config.yaml
num_attention_heads: 4
qk_norm: true
init_std_up: 0.0198
decay_fraction: 0.573
doc_mask: false
Below are experts of layer 2 (counted from 0) of a mixture-of-experts language model. Rows are named router (the router's row for the expert), gate (a neuron's input weights, with its number), up (a neuron's input weights, with its number), down (a neuron's output weights, with its number) and show model dimensions 0-255. Each number is 128 + 32 x the weight over its row's rms, rounded and kept within 0 to 255.
Before each expert's rows: "comes after" lists some tokens at least twice as common just before its tokens as in all text; "comes before" lists some tokens at least twice as common just after its tokens as in all text. This comes from a sample of Wikipedia text that the model never trained on. Tokens count by the router's weight.

# expert 78
comes after: " the", " The", " a", "The", " an", "'s"
comes before: " of", " to", " was", " is", " that", "'s"
router [ 85 171 178 149 173 139  72 151 127 120  93 106 169  65 110 151 133 100 101 112 136 165 137  96 167 125 194 148  98 111 126 121 102 129 103 107 104 110  96 169 177  83 143 132 113 119 183 107 136 121 112 106  99  94 111 134 159 127 134  89  74  99 148  88 125 128 180 125 106 129 130  77 101  98 182 126 114 157 137 179 120 170 122 131 142 119  77  98 170 135 121 168  97 114 122 201 179 158  73 166 151 152 122 123  74 157 109 101 116 100 187 102 111 118  92 152 144 168 120 173  70 119  88  89 135 167  30  95 109  73  81 161 156 140 123 137 163 142 107 125 144 174  98 101 117 123 143 154 162 156 155 157 139 115 101 101 202 157 134  98 109  67 100 104 169 117 104 210 151 106 157 131 146 166 145 108 117 130 133 159  93 115 109 150  59 149 200 122 149 147 139 190  97 195  85 211  72 128 135 135 106 128  67 100 104  94 154 178 139  93 139 102 163 111 169 131 131 146 122 135  88 136 169 133 149 147 118 171  68  98 111 144 189 136 126 104 114 154  98 121 116  93 140  92 148  76 106 132  74  66 116 105 131 112 124 152]
gate0 [105  88 118 153  94 136 141 168 184  74 165  90 148  95 146 188 114  83  76 120  76 149 163 147 112 112 112 138 105 120 221  81 163 135  97 127 128  89 158 165 119  82  88 144  73 177 155  86 167  86 140 127 170  94 126 150 139  79 184 172 100 120 134 168 159 123 146 138 152 154 158 142 157 124 157 148 106 124 155 169  66 107 142 158  78  94  83 146 142 168 131 117 111 177 119 147 150 154 169 138 157 112 146 156 117 163  86  61 109 140 109 128  95  89 183  41  98 153 139 152 136  94 116 109 113 143 132 192 141 140 130 112 142 115 107 155 148 162 140  88  93 112 122 159 157 208 120  98 111 128 119 149  88 113  74 109 142 213  81 113  63 136 143 113 138  95 185 129 117 156 170 137  80 195 138 103  82 118 136 116 134  71 120 153 116 110 110 151 131 167 137  71 163  98  78 116 100 145 114  72 152 185  99 110 105 135 127 172 165  71 110 149 129 112 137 137 172 136 116 137 122 136 149 125 110 130 135 154  74 102 152 140 105 153  93 102 165 109 136 159 141 148  45 107 115 110  80 112 143 138 106 156  29 165 119 117]
up0 [159 112 144 136 146  93 163 123 114 128 102 105 145 134 188  50  69  67  92 118  97  61  11 131 118 126 138 181 125  93 122 103 123 128 145 122 116 162 188 103  85 134 139 114 156 221 112 125 117 111 138 198  99  74 167 119 145 148 105 139 103  91 124 135 114 162 100 118 117 153  94 119 132  89 119 187 139 132 101 165 121  88 116 155 128 153 156 135  84 154  92 140  90 164 162 156 105 180 115  73 131 154 106 203 120  98 111 160 116 118 111  96 108 125 137 107 177 127 122  56 183 114 128 137 121 131  92 111 112 164 172 167 173  99  88 138 156 103 152  82  91 181  92 121 103 155 140  74  91 145 118 108 170 116 172 127 173 145 115 164 149 149 189 127  83 155 116 139 108 133 159 119  92 155 154 123 125 122 116  43 113 109 101 166  40 165  59 158 125 147  68 155 145 104 140 115 111 115 163  85 139 100  85 150 115 110 120 113 157 146 123 127  88 139  68 124 145  74 157 120  83 198 107 175 148 153 153 153 128 193 111 127  83 184  81 110 189 130 138 101 140 146 112 122 118 153 157 137 114 118  98 128 111 124 135 142]
down0 [ 61 135 125 122 165 104 177  95 105 120 112 164 116 101 139  33 116 121 141  86 118  72 101 105  96 109 149 136  88 134 119 139  96 142  98 135 107 115 109 107 108 134 137 143 156 135 124 138 124 127 137 194 109  97  93 131 100  75 127 123 111  78 143 132 109 101 108 114 106 110 120 126 194  99 186 107 121 168  53 144  93  78 162 128 135 135 115 144  81 152 113 102 101 150 117 129 145 159 160  69 127 132 111 148 130 166 147  93 122 138 132 105 180 142  94 117 140  67 132 124 164 162 114 155 118 136 129 139  73  99  85  83 230 121 113 153 135 139 116 154 151 165  47 134  92 148 166 134 130 144 109 170 205 186 121 125 162 105 140 106 101  76 188 149 133 147 121 130  61 113 130 127 122 107 105 120 142 165 114  78 137 151 107 147  68  66 120 141 203 148  66 139 113 141  95 171 160  97 130 176 111 173 141 154  95 196  46 124 115 159 176 147  97 100  89 128 133  79 158 162  54 164 129 167 121 170 152  90 127 139 161 106 153 108  95 138 110 109 111 126 135 118 176 178 175 198 104 136 139 117  53 165 152 109 103  68]

# expert 60
comes after: " of", " and", " the", " to", " for", " in"
comes before: ",", " and", " of", ".\n\n", " to", "s"
router [ 36 151 212 109 112 120 138 142 167 110 116 100 150  92  69 148 158 157 125 130 192 139 124 166 100 105 106 113 111 118 114 152 110  80 131 214 146  93 153 145 166 134 104 162 115 133  99 159  77  95  91 109 131 147 113  91 157 125 174 186 186 190 151 155 104 114  57 159 125 180  87 120 101 167 150  95 126 107 131 104  93 102 128 140 120 154 100 168 136 129  90 124 154 181 165  58  62 118 180  98 108  86  87 134 160  96 160 156 156 151 104 154  98 197 128 157 162 117 141 115  88 122 114 151 191 153 189 102 148  98 116 157 103 133  83 149 114 126  89 160 126 157 166 145 146 168 124 175 127 143  82  97 153 115 174 149  62 160 135 128  60 175 160 152  64  81 152 159  98 183 138 126 133  97 119 118 184 115 158 129 158 128 118 156 120 123  79 107 111 143  87  99 108 162 155 175 168 123 137 127 176  92 118 156 149 113 171  94 176 125 100 125 100 150 140 134  82 111 108  93 141 172 133 144 137  76  90 105 160 140 147 140  86 165  80 142 150 130 141 105 113  87 133 131 149 147  91 136 173 166 104 107 112 203 183 110]
gate0 [ 75 137  84 101 170  86 107 125  86 171 115 143 128 152 162 129 127 146 113 125  97 145  73 139 172 141 145  78 164 134 135 112 112 137 146  69 114 102  93 152 154 161 177 122 209 138 143 110 137 121 165 178 144 139 125 134 152  65 136 120 151 132 144 150 110 100 120  89 116  81 106 130 143 162 156  95 101 137 107 179 117  96 184 101 177 154  55 114 193 156 129 135  71 132 147 104 170 118  98  43 127 133  98 174 161 123 152 167 144 135 119 145 145 111 166 174 107  99 150  95  59 105 119 110 161  88 110  97 139 124 167 102 155 174 126 130 159  99 137 125 101 161 140 162  98 112  91 120 156 134 155 111 116  98  83 114 114  70 151  84 145  74 152 125 140  91 144  79 181 140 146  92  95 159  67 124 146 165 102  99  18 172 111 130 144 130 133  71 184 144 134 135 106 134  96 202 159  65 115 155 116 131 151 112  68  94 165 151 110 111 123  94 100 133 135 151  99 154  49 149 147  70 128  39 161 155  89 180 122 129 119  98 127 158 173 153 143 119 150 173 101 140 103 112 137  91 102 103 155 164 128 109  68 157 151  81]
up0 [113  89 188 161 101 117 153  91 164  66 150 110 125 142  98 128 147 104 120 141 109 114 130  83 128 107 171 164 110  81 172 102 122 138  97 140 150  92 175  87  86 172 149 165 141 143 159 146 134 139 169 116 160 138 147  93  89 124 155 139 118  76  94 157 129  92  93 140 102 163 180 164  86  81 106 135 131  96 173 123 134 159 120 109 137 129 175 174 111  83  80  76 115  90 138 131  45 143 166 141 109 147 144 107  76 110  85  66 191 103 131 125 113  97 117 139 158 107 144 179 114 153 127 149 121 141 159 173  97 138  94 139 116 134 108  90 108 134 117 115 189  95 147  93 150 163 147 125  57 144 132 166 141 118 125 163  92 173 145  96 120 163 125 116 129 109 103 119 112 104 165 141  96  93 152 131  91 149 112 133 169  83 108 110 119 118 127 181 143 113 193 157 157 165 182 144 152  72 215 127 104 144 186 144 119 205  60  98 190 128 162 126 212 140 170 141 153 100 173 111 149 193 115 169 156 129 105 111 129 140 186 145  84 171 121 175  82 116  76 116 169  82  97 157 155 128 112 150 116 106 150 156 224 160 147 107]
down0 [113 121 160 209 120 136 142  86  96 114 119 174 166 161 151 123  98 135 117 107 159 138 168 119  54 166 156 157 150 142 141 130 127 166  75 128 118 194 170 108 129 148  94  99 136 125  98 130  56  88 125 116 129  87 101 140 153 111 160 127 129 142 101 182  84 122 122 116 135 149 138 161 164 131 166 108 134  92 192 113 138 124 106 142 139 157 160  33  68  91 103 160 121 144 172 157  38 130 117  78  92 147 186 111 118 117  94 137 149 117 150  84 161 145 137 148 127 114 133 145 107 163 141  87 161 138 118 168 123 132  85  45 135  69 179 108 102 121 103 160 146 151 119 118 107 155  78 138 115  66 148 133 162 109 115 117  87 115 212 133 125 106  83 107 109 118  72 126 101 161 134  93  72 117 117 193  91 100 170 157 127 101 116 100 102 127 118 193 198 158 125  74  84 135 134 166 186 108 127 121 111 144 132 120 109 144 126 122 146 163 131 161 152  82 147 104 151 114 147 148  92  70 158 192 169 101 170 154 143 148 145 194  43 155 158  88  70 168 125 114 183 133 113 135 124 163  53 115 165 131 127 105 120 115 140 118]

# expert 43
comes after: " |", "P", "asc", ";", ".\n\n", "10"
comes before: ":", " |", " |\n", "\n", ")", ";"
router [ 91 128 128  75 139 168 117  89 132 125 111 130 107 178 128 194 168 183 146 136 167 148 174 117  90 112 108 170 152 109 121 121 126 178 144 124  62 124 100 103 171 116 138  82 174 118 179 106 161 123 162  96 144 101 101  80  91 185 164 119  96 131 128 152  68 104 164 103 149  94 114 151 136 150 122 125 107 104 106 141 149 114  96 169 143 104 127 109  73  82  79 138 135 162 144  83 102 126 129 187 154  85  93 120 140 163 166 162 176 124 153 165  96 130 101 169 108 116  86 185 133 174 149  90 119 163  95  80 162 100 130 134 160 195 134  72 140 162 168  95 132 120 134 163 196 129 164 140 140 160 106 123 141 130 161 155 189 162  96  90 116  97 138 122 150 127 158 111  85 120 102 116 159 151 161 123 166 164 167 191 162 164 114 134 163 147 123 196 147 123 139 190 159 149 124 180  52 187 167 186 154  78  85 155 219 205  79 151 110 175 140 119 138  82 137 104  71 164 144 110 153 146 146 127 105 117 146 122  85 150 166 123  81 143  90 138 133 153 114 105  84 133 132  87 106 152  89 183 112 156  99 118 119  81 126 125]
gate0 [138 133 160 106 142  97 132 115  75 139 137 131 131  76 142 136  98  78 180 130 127 117  78 131 118 154 130 112 187 131 129  93 119 164 169 117 112  84 147 107 101  97 159 135  96  83  92 137  90 154 132 202  72 173 161 155 127  77 154 128 156 128 130 103 129 136 143 105 146 132 161 165 112 134 134 176 146 116 134  93 124 135 100 128 211 104  99 101 167 175 119 125 202 125 103  86 111 142 212 154 164 120 141 145  81 136 153 159 162 129  81 127 151 121 182 163 132 133 172 128 131 124 159  90 103 124  76 102 125 115 150 128 115 145 125 103  70 120 142 129 158 176 107 169 139 123 121  92  79 107 135  94 109  89 189  58  94  95 121 108  86 195  94 146 188  69 129  87 148 110  95 130 105 126 158 173 135 152 163 134 146 155 105 105 107 189  53  89 108 147 161 118 178 142 117 150 112 113 116 235 131 108 139  73  65 197  84 110 145  78  68 177 167 140 105 113 113  70 114 126 120 176 139 170  88 153 126 165 110 118 113 105 134  73 138  88  95  91 110 153  45 117 149 148 146 130 171 103 109 148 132 140 117 170 127  76]
up0 [136 154 126 136 139 172 129 159 112 138 101 123 129 143 140 100 180 200 111  60  90 137 160 128 160 102 144 139  79 119  76 185 197 122 134 137 146 177 127 117 149 194  91 143 180 148 126 108 155 122 134  93 174  84 125  60 141 141 177 122 101 124 147 123 175  88 166 116 163 132 114 115 151 131 108  76 110 162  98 150 131 143 167 142  94 164 151 146  78  88 128 206 105  91 149 146 130 145  87 123 107 160 121 105 127  76 153  93 121 162 181 130 131 108 100 148 119 182 114 146 104 101 138 135 172 152 120 140 121 125 143 135 173 132 105 153 187 127 103 137  82 102 163  73 154 109 174 180 120 161 105 120 116 187  42 147 139 110 130 173 176  93 167  50  49 134 135 180 129  64 148 121 171 128 116  75 160 118  85 109 133  99 110 173 123  96 158  96 132 139 128 132 115 129 124 135 111 165 118  85 165 109 123 170 175  99 155 166 140 156 149  89  87 132 165 201 150 194 133 163 149  69 127  99 155 119 141 112 122 121 158 114 132 166 149 145 230 133 112 117 216 108 158 144  98 140  66 174 147 101 126 153 143 127 138 136]
down0 [ 94 136 140 151 144 102 148 180 138 139  74 147 108  97 133 157 161 204 116 153 153 129  95 108 157  90 165  92 174 113 141 114  94 142 129 112 148 116 110 136  89 137  86  76 131 130 180 119  80 141  71  58 115 156 119 135 182 165 143 113 152  91 173 173 149  94 196 172 186 163 102 125 128 101  96 103 158 114 180 143 136 108  92 144 141 121 108 112  40  90 171 102 125 154 160 161 143 107 139  99 133 116  81 153 116 137 100 106 127  74 158 108 143 135 134 148 159 191 146 157 151 175 172 130  66 148 176 174 168 140  88 185  82 108  79 141 161 140 174  57 121 162 100 144 184 119 102 127  85 188 138 104 137  94 174 168 164 143 129 149 139 114 185 119 132  67 150 169 116 151 103 133 122  90  96  80 120 137 143 161 117 191  94 153  95  43  69  93  96  92 143 110 104 128 161 139  90 114 131 113 134 160 113 139 209 133  74  93 136 118 168 168 131 100 142 159 161 104 122  98 145 101 158 106 112  78  68 129 133  86 122 125 137 142 101  87 145 146 164  90 145  84 109 131 174 105 116 135  81 156 138 147 169 112 138 172]